Experts of a small language model: vocabulary 32768, 2 picks a token.
Below are experts of layer 6 (counted from 0) of a mixture-of-experts language model. Rows are named down (a neuron's output weights, with its number) and show model dimensions 64-127. Each number is 50 + 12 x the weight over its row's rms, rounded and kept within 0 to 99.
Before each expert's rows: "raises" lists some tokens whose logits its average output raises strongly, later layers aside. This comes from a sample of Wikipedia text that the model never trained on.

# expert 5
raises: "2", "3", "1", "4", "5", "6"
down0:60 60 71 46 45 43 32 37 56 41 63 57 38 24 61 52 66 42 58 77 56 52 50 75 47 39 57 58 67 54 88 54 48 32 50 41 45 50 37 45 55 62 35 47 52 48 61 50 76 40 64 63 64 30 61 69 45 71 64 53 43 39 51 37
down1:45 37 22 44 47 45 50 71 39 44 52 69 41 52 41 36 52 43 63 59 45 42 75 50 46 56 44 49 49 49 41 60 45 45 34 42 54 55 60 46 67 69 49 33 50 60 63 44 35 45 58 55 38 54 64 53 58 65 54 33 52 35 66 46
down2:28 32 44 34 59 39 65 67 37 51 65 55 38 52 46 32 43 48 55 40 34 50 42 63 43 33 49 16 53 88 62 64 35 56 35 42 58 19 52 51 39 65 31 47 46 49 45 48 49 48 53 52 48 51 57 71 42 48 54 55 26 51 23 54
down3:59 58 40 57 53 42 58 42 51 51 50 56 46 48 39 65 48 43 27 63 53 55 45 42 54 28 53 43 36 64 47 34 45 62 39 73 54 51 57 45 52 73 72 48 59 32 54 34 66 50 54 56 66 36 68 47 55 43 51 57 29 44 39 53
down4:57 67 63 46 42 51 64 35 33 49 63 24 72 52 56 26 37 56 57 49 23 26 47 59 67 47 45 62 38 40 59 61 73 56 43 62 62 46 40 56 35 38 31 54 57 70 39 64 45 55 54 61 62 42 50 45 65 44 48 47 56 46 49 46
down5:61 34 42 49 47 53 55 78 42 52 60 52 50 31 56 33 43 52 54 60 58 48 56 52 62 52 56 56 38 60 67 60 55 54 36 54 44 48 63 47 61 37 50 49 39 62 44 52 20 58 41 64 26 52 51 47 59 40 54 64 32 48 41 27
down6:33 51 45 46 57 33 27 58 59 43 51 53 56 46 44 57 34 49 49 53 39 51 43 40 53 42 74 56 70 43 41 23 35 80 61 50 51 77 60 43 65 55 34 54 53 40 56 37 40 50 47 46 68 36 37 39 66 63 59 51 61 24 45 62
down7:55 43 43 57 35 44 61 65 50 63 43 51 59 32 41 57 61 57 49 57 63 54 47 57 55 23 47 64 46 74 53 47 51 23 41 45 56 53 36 49 45 38 34 50 67 52 46 53 56 45 54 54 56 41 38 45 47 59 35 20 47 54 50 44
down8:90 24 65 39 48 83 61 53 56 60 52 73 40 64 37 58 65 60 52 49 66 54 62 35 46 44 32 51 56 53 66 51 41 67 45 57 57 55 38 54 32 55 35 42 41 54 32 44 52 40 59 39 57 58 57 29 58 49 42 40 49 70 76 62
down9:70 31 40 41 45 34 47 62 49 60 55 34 53 45 35 61 60 60 26 48 52 46 40 40 63 47 33 52 58 62 37 44 64 59 55 40 73 48 57 36 48 44 51 48 69 54 54 45 71 36 34 43 55 49 63 48 66 34 44 63 23 57 57 56
down10:20 68 41 52 55 27 44 51 51 24 48 63 55 43 53 65 61 34 43 34 55 40 52 48 54 44 49 30 81 32 44 51 70 44 48 62 60 26 72 51 51 44 68 69 70 71 51 41 31 54 60 43 36 70 57 66 41 36 45 42 50 30 54 50
down11:83 41 61 49 55 50 44 49 60 62 35 48 54 56 59 62 55 37 40 60 50 52 51 56 55 47 52 42 50 17 73 31 50 47 47 70 49 66 51 29 56 68 42 52 47 36 68 46 72 42 56 49 53 66 57 51 60 34 51 71 25 45 71 44
down12:58 40 54 40 48 52 52 58 50 60 42 41 48 67 51 42 65 52 59 33 72 48 20 49 50 60 50 55 41 52 73 65 73 39 72 44 42 38 42 49 54 36 58 62 55 41 46 60 63 42 45 26 59 43 75 45 59 53 58 47 54 60 56 38
down13:64 56 64 63 50 76 56 42 40 32 57 42 86 58 32 59 40 23 46 59 77 42 49 49 67 36 61 67 41 60 68 64 43 50 51 64 53 66 59 41 21 61 40 48 52 56 40 61 39 45 47 63 38 57 57 43 55 37 51 51 54 61 50 71
down14:42 42 52 44 65 46 72 52 43 53 44 51 27 42 38 41 49 67 37 41 46 44 56 38 35 34 29 48 49 90 50 46 52 64 39 51 47 44 71 64 44 43 55 20 60 33 50 51 51 61 37 66 52 52 33 50 32 55 41 39 67 36 64 59
down15:20 54 40 44 46 59 44 46 47 51 53 45 62 16 45 58 52 54 46 59 38 37 54 50 64 47 30 52 50 96 45 33 53 44 40 69 61 72 42 65 33 42 46 58 33 62 47 38 39 39 48 59 61 23 58 56 39 58 51 34 75 31 58 53

# expert 4
raises: ",", " ", " of"
down0:54 45 67 52 43 62 39 62 45 63 51 43 50 60 66 37 33 46 60 65 39 46 52 62 30 34 50 65 56 52 45 51 54 69 46 48 66 28 34 51 59 15 58 58 42 49 67 60 63 40 37 37 53 40 50 31 57 72 41 63 59 45 34 47
down1:90 56 47 67 62 47 50 38 68 42 54 36 48 44 60 62 27 28 56 41 31 50 26 56 41 57 44 48 59 09 53 70 72 44 42 53 65 49 46 50 64 58 26 43 40 52 67 56 42 46 39 52 53 40 29 56 49 52 55 45 62 48 59 50
down2:52 41 39 53 49 51 38 57 56 50 69 44 64 67 22 48 71 32 29 45 41 27 66 54 38 26 66 54 40 64 40 40 30 51 62 52 49 65 40 61 72 54 66 44 73 44 67 28 53 51 42 61 35 54 30 27 42 44 36 35 55 43 48 51
down3:60 60 57 49 23 30 53 56 56 40 60 46 45 76 41 57 56 58 54 33 50 62 55 49 49 31 54 31 49 27 46 55 60 40 57 38 55 35 40 75 51 48 50 73 52 45 46 38 45 40 38 53 32 36 32 55 39 68 47 21 67 68 53 59
down4:81 51 53 59 54 62 52 45 55 50 42 44 67 33 41 62 80 55 52 45 57 36 54 47 43 28 54 51 63 42 62 52 45 59 75 69 46 52 42 54 47 72 62 54 53 61 35 31 38 53 51 65 35 41 54 46 48 57 44 47 33 45 62 29
down5:61 55 52 67 44 49 50 39 43 64 41 35 51 39 34 43 33 45 66 43 68 26 52 40 53 67 65 81 37 64 40 45 55 43 46 45 69 64 45 50 64 58 54 34 37 64 58 36 47 51 53 42 51 52 43 90 20 35 33 44 64 49 63 47
down6:24 62 49 62 30 35 45 45 61 56 36 33 57 58 35 46 48 19 64 38 54 29 53 49 70 40 40 94 42 64 53 56 45 57 51 39 55 50 60 37 47 28 44 56 63 46 69 44 46 18 52 43 56 46 23 41 48 31 32 48 42 63 29 70
down7:60 58 63 27 69 57 41 53 40 49 23 34 55 26 56 58 37 64 49 51 38 29 58 34 56 53 32 49 60 51 64 44 41 36 51 68 53 48 54 53 70 38 45 46 47 56 41 59 58 51 74 27 65 28 61 35 49 48 64 27 48 60 36 56
down8:35 49 50 28 53 29 43 31 40 61 76 47 57 62 45 70 64 55 48 50 57 53 49 39 38 52 50 34 46 58 39 42 47 44 52 55 61 42 43 57 60 50 58 55 50 43 58 62 47 48 51 53 27 62 37 30 67 73 50 45 29 61 40 48
down9:62 42 47 52 70 45 49 46 62 54 35 47 62 63 33 58 30 45 50 49 54 45 39 46 44 34 52 59 56 49 50 72 49 43 67 67 56 25 32 56 52 51 39 55 53 64 43 38 44 38 77 47 29 66 61 45 47 29 61 39 39 48 33 38
down10:21 32 42 51 55 34 69 33 47 49 65 37 57 42 55 54 72 42 63 51 54 48 43 35 63 29 39 40 18 50 32 44 48 56 43 68 56 57 52 56 55 48 43 51 42 44 45 56 45 48 55 37 59 66 47 66 63 24 53 56 53 53 67 74
down11:42 79 44 30 49 56 72 56 61 29 54 36 63 33 64 63 40 37 62 52 26 67 50 59 38 46 49 31 43 42 57 79 39 44 25 55 43 34 37 47 44 33 60 59 52 40 53 38 46 44 53 36 53 50 28 48 57 68 31 48 55 44 65 23
down12:34 63 61 42 61 71 57 48 69 78 50 40 68 26 48 52 52 38 50 43 47 53 47 11 62 56 46 72 63 66 76 49 25 57 40 67 45 47 40 37 26 53 53 38 50 33 53 45 38 54 64 58 41 48 50 52 41 57 43 60 64 54 30 46
down13:42 53 76 51 31 68 74 61 51 28 43 43 53 57 70 48 38 43 58 54 49 49 44 45 48 57 49 58 52 99 55 60 51 49 48 35 39 50 53 53 44 45 60 41 42 73 51 48 64 58 63 63 38 61 38 51 74 54 48 34 49 38 39 58
down14:55 46 77 46 32 38 48 31 49 58 38 57 64 43 56 31 57 52 53 52 49 44 21 39 36 52 64 56 59 66 40 45 48 34 35 51 24 83 44 52 52 57 62 51 73 64 56 45 30 40 50 26 52 39 41 60 66 39 57 69 62 47 37 43
down15:28 40 45 51 48 51 71 42 58 39 66 66 56 57 36 59 47 62 40 48 45 60 51 55 56 54 70 49 47 26 51 51 66 37 38 51 55 54 63 46 51 38 63 50 19 53 45 68 53 68 36 76 63 51 50 46 54 58 42 57 63 41 43 32

# expert 7
raises: ".", ".\n\n", ",", " |", ".\n", " and"
down0:61 66 50 65 68 56 54 55 57 80 92 48 49 31 55 44 37 67 61 57 60 42 58 50 47 43 48 49 61 34 49 38 45 43 60 61 71 36 43 44 32 43 29 62 41 43 46 43 47 50 59 48 39 62 79 65 60 53 55 30 48 50 22 28
down1:74 43 30 46 36 49 39 64 32 48 62 34 58 85 51 58 30 49 62 43 49 61 41 46 49 28 45 69 51 66 61 39 52 66 43 50 60 69 45 56 27 50 56 65 65 49 44 45 44 65 57 82 64 45 55 59 65 44 57 66 69 54 59 45
down2:54 62 27 35 41 61 42 44 50 49 30 42 60 46 61 70 40 47 62 64 48 36 62 48 60 47 55 34 63 20 54 62 32 53 30 48 45 45 44 28 61 30 40 36 41 49 59 46 43 23 25 37 24 55 49 65 39 43 50 41 65 69 44 63
down3:63 65 20 68 61 47 47 39 48 51 65 63 63 57 45 51 49 74 52 43 55 61 56 57 73 39 36 39 48 48 22 57 48 45 37 34 46 44 45 43 30 47 43 58 42 55 56 44 54 47 75 61 40 40 53 52 32 51 30 43 27 57 63 52
down4:57 48 53 46 55 61 66 56 57 49 46 18 48 73 56 51 38 59 56 40 44 41 48 67 63 26 56 59 19 37 38 61 48 65 47 43 55 54 30 40 60 49 61 45 30 37 49 56 49 31 42 43 41 37 33 45 62 59 55 16 52 56 49 52
down5:57 49 51 33 52 48 41 50 37 60 49 44 48 44 49 63 32 58 56 31 49 47 59 51 47 43 43 43 61 51 42 53 28 33 61 33 61 60 62 46 43 67 32 81 37 62 41 52 45 50 46 36 37 40 26 56 35 28 47 56 40 69 70 57
down6:57 51 50 76 60 52 49 66 42 63 48 66 45 56 60 62 31 51 35 31 60 35 48 67 42 31 57 29 36 59 16 29 38 54 41 59 49 44 55 43 44 58 85 53 43 51 48 63 69 48 54 50 46 40 22 36 50 36 42 53 68 38 52 54
down7:33 25 47 36 67 30 34 64 39 45 48 47 54 50 30 45 24 49 51 39 45 48 58 55 42 51 58 45 49 21 58 59 39 46 59 27 73 35 66 35 56 58 42 54 54 52 78 47 64 47 60 51 53 40 47 62 50 37 47 21 44 70 67 82
down8:20 32 54 59 45 48 69 48 53 51 48 57 36 42 43 48 57 53 48 59 63 65 65 51 74 59 39 52 40 59 38 47 38 53 61 40 53 50 53 28 44 54 45 46 59 55 53 43 48 20 34 46 53 35 38 63 73 42 44 47 57 38 49 50
down9:44 43 62 48 40 59 52 61 51 55 38 53 48 42 47 52 55 55 32 41 63 45 62 39 71 42 49 42 54 50 49 38 52 46 66 38 57 39 57 36 48 50 27 48 71 30 27 65 43 49 39 50 52 49 51 56 62 59 49 42 68 56 40 71
down10:47 37 50 54 38 46 42 51 26 40 84 49 48 55 51 60 73 54 70 46 51 49 45 63 49 50 38 47 44 57 56 59 53 23 63 23 43 58 48 66 43 56 60 47 54 18 45 68 74 57 44 55 81 49 40 59 73 32 51 46 52 57 50 80
down11:47 49 49 41 52 72 45 38 57 61 47 61 57 62 32 26 51 44 51 38 53 50 44 58 45 60 42 43 41 96 42 22 32 39 59 48 42 57 61 48 50 51 34 59 43 47 53 69 48 55 41 60 54 36 37 45 69 66 50 55 60 64 80 56
down12:24 47 45 49 55 60 49 62 48 35 42 59 31 31 45 68 59 43 47 62 52 42 51 36 49 58 52 46 39 35 49 63 58 47 46 51 60 59 39 54 53 46 39 67 54 57 75 56 54 66 63 43 61 32 38 41 64 76 46 39 44 51 58 42
down13:73 43 65 37 31 81 30 35 60 50 57 40 69 53 71 55 52 48 54 42 46 45 63 40 67 46 60 43 52 61 56 35 57 56 58 43 71 42 49 29 35 41 42 36 46 72 58 51 49 38 63 43 51 49 47 51 53 36 19 44 48 43 67 45
down14:34 43 47 48 39 48 50 36 34 32 53 51 63 52 63 54 49 45 46 44 33 44 42 39 42 43 54 65 48 35 55 50 53 62 44 76 50 67 53 65 33 38 52 37 36 42 28 30 43 65 62 42 55 50 73 49 44 45 56 45 44 20 30 36
down15:34 46 38 46 63 68 32 50 70 48 41 58 36 36 32 42 45 48 43 43 75 54 38 56 43 46 30 71 70 16 52 56 40 43 61 58 42 32 60 65 41 65 76 27 49 54 43 50 54 55 48 54 31 29 36 55 33 56 62 47 56 59 42 47